Experts of a small language model: width 192.
Below are experts of layer 2 (counted from 0) of a mixture-of-experts language model. Rows are named down (a neuron's output weights, with its number) and show model dimensions 96-143. Each number is 128 + 24 x the weight over its row's rms, rounded and kept within 0 to 255. Numbers have three digits each.
Before each expert's rows: "comes before" lists some tokens at least twice as common just after its tokens as in all text. This comes from a sample of Wikipedia text that the model never trained on. Tokens count by the router's weight.

# expert 24
comes before: " as", " of", " than", " a", " in", "ing"
down0:127151130126115122114102134108114136090159160074132139144120114131146122127080148113126120157091107133132151129132132107160131121128116167094148
down1:157166145119156117134100121121107143121154070078114126161150151112115120122081105127104127139112130132150173122138109134130114111130131107130136
down2:128104117123141116114127134117164097130102094154165147136077103147154111125101136129135154142127154129168087089129064104141097142175134084136150
down3:156150146108119137129126122097157113121119158128133147095121148154145103153146137136135134167098105110127129117120163105134134164126119095108139
down4:091107100165107092138089125096150106160096088143099126138127132144141147137171123137147140138090120062152164121157165118123114095168147169113125
down5:156133110120170121095081118133092127133093111176122118135148110141148113123107112119124161163151086158131127167084148133137136139129180160125184
down6:123135149171098132152125103102146141111120139114097146116148147122120070143147152157134151169146113084155147124097135120117152132095143128153127
down7:096116116148116114130121120106127128079160099115134122139145118120140114122059118127114151146150132116136121114114154142106122144112116149138126

# expert 2
comes before: "1", "2", "towards", "en", "al", "Despite"
down0:056116112123136094102158141142136175117102139126173120119118153116116137132124089168109123097168113125122117155141120092145109154128171126130083
down1:161127078124127109130140107137131099116121144142094162144149110147126126115144115121129161108090091083105103166147178100110083175136122169121154
down2:131105105121127153108134100151104082126114118122135124135166117143139123125093151145154101119158120138157107145105133126143122113166155124139091
down3:102127118115164158076142144134109113075114119156145077142148109136132074156142093138113118159089148115096088156184115127146143128095126140117125
down4:140110128144129109101116123133139098134104084106131122115119113121155156154124102131112110128132099159145148164156131139160104133075115136125122
down5:059100174107081110133119125148132138132127124162115145128068142159151114107118150100134085166091148131130134160124160166120120153128106124090119
down6:075106142132130093115083110094157145150112101099123126119073187164124127106102138120124112075091141100113108146116122118118099146099117126103106
down7:124112138160107122135137123114103145095120097095155105151132128117134130100048110134098132141150127136116110117126132098128124140127136123106131

# expert 29
comes before: "0", " |", "1", ".", "2", "–"
down0:140108129107119133110084158077107103117140089129116138142141135130145083092072096140097148151136150140179124135152142152114155109118100159098094
down1:116180101139163110146099111162160107159192150095122171125118179125134139149152124120142124090130101106101148099140111104111114167124128139143109
down2:097115149171098102157129165137147140126132148120119075137167125151154147144149168095159141149097119108096114136125080114095116151107181166128136
down3:153091146136113145125151145160139116153109106108143112116136127070158133071049133178127146158102109129116148144131123103111118139102145089162143
down4:098127115128127112122125141154168133150144100148142125092186146104130124166119130124126127162105130137148137129115124129161090128104121111126157
down5:097145102107135125130137132139143143130119106131143115163125160095099086138111111148137119104127141094125099070174126127111164170165115107107159
down6:126087124134129131148125150085109127106124135112110066153134125136152118111155145125100154132110114117124126102131115116111131151107142123152118
down7:129168185138139172090143170138119125144090115115133099175158146144162137116182098141176097125126158110125131092119112103122105122112138119158148

# expert 63
comes before: "1", "2", "al", "en", "ad", "e"
down0:143127075103130135117105145093134158077106142128109161118140125152127146111107099169145169139153144152162167129181155129126096134097122187109148
down1:139160115161079135133137105109121125065148143148122128111151139123112130140146123091117132141108133146157137161105163143109144126093154116130168
down2:063121089121126147102076110087118112095100121151129109100118120172081130131129111153147138146142121070125122119152114098100115113152125133090117
down3:166129120163118113168133152123153124110157129122134140139144124109093080188098100133125113143106129144103128128135145145100170124093087131121113
down4:114098116117132103117113131104106144105131098087137111114142132158125102106040095152127111170126140099130114132124140125119146154129124145099116
down5:141111161150136148126133132130143121130095119118125135103183186140178151136124126141151114129129118162097173115142130177130137142173101110118128
down6:156107128153105119129139166090120038116184108120133130184113125088093142124106116102143089116117090116178150125099137137119131120110130133189088
down7:087127139155147116082127122114163108138132086142114120157103157114155093107132123154113135117109118158114135138071140120105115115090087109115108

# expert 7
comes before: ",", " in", " of", " to", ".", " and"
down0:144086138158128148120122177138146141139112076118167109103116187097118126138140119155078157114113147180137165116115132118124082122123154138113158
down1:145120101109166169114140113132134114144116138161091097143133138135140168118137121157121158135089121149134136106128146139110159104163129115133109
down2:101105131163082128123081197177127130179149137092152121153148075157123130127130121108090113127127122136128096099134154136132122136103138112162084
down3:175123142138100136110109137134123105156117107083127148170182145149154101096124103126128118117163116128162168109132157166132085130137097143097145
down4:120112153115182145141097158121132096110125147109152108135103039112120136125114085133129151093117131151098139136146134089137096112164109146115160
down5:116108113116126151142098125112120136116124095164147089120106162122120140122111085143134088121155119139108166132134108088113134136125131167201158
down6:155183124096125120109143131110134131138135083072136108117090176146116153108093145099158123133130146145137101105141124156136167094111105115118119
down7:104143133108126124141150159058162076128186130137134086127142116109119148139163112070094148148155130113143061122134151099153146110134190128120137

# expert 37
comes before: "5", "6", "4", "0", "3", "8"
down0:125124128125167153138132144153152088132114107117105187105129150142084104110110136119130117129118147116164151143130110074137128148142090080144146
down1:116127146102126146146163112130170163123106138159124110153137151134141131141138116096159116118171148090114117164119087148136122154128145141145116
down2:171112117146116112156136123086147123154159136097107154124126138165103147138121095171072157121122140096141084125142133109105138173135150111094111
down3:113109116117107140131144119126181165086099118099111094193155098093129094128088127125163159108152149099141103163137173118122132153164138086104132
down4:131133143128103122156112151112163147113153134099071124143096122102101047140148139145118114095136160097144120106112085122161135155144097107133126
down5:158136139176179110159146147130126123068166126097123111123154103091147101147139134144104088137142132201134129154146161108111131140116146140145124
down6:125097143091151110127130157099139117118126108107146125147109094058119155149133141173157159107114137114115116144128115098152111094133115133140124
down7:118158123127123132099096160186144091169133116117118134143105100145135137112160130112124137174122154113121099130162104151094104105139086103124107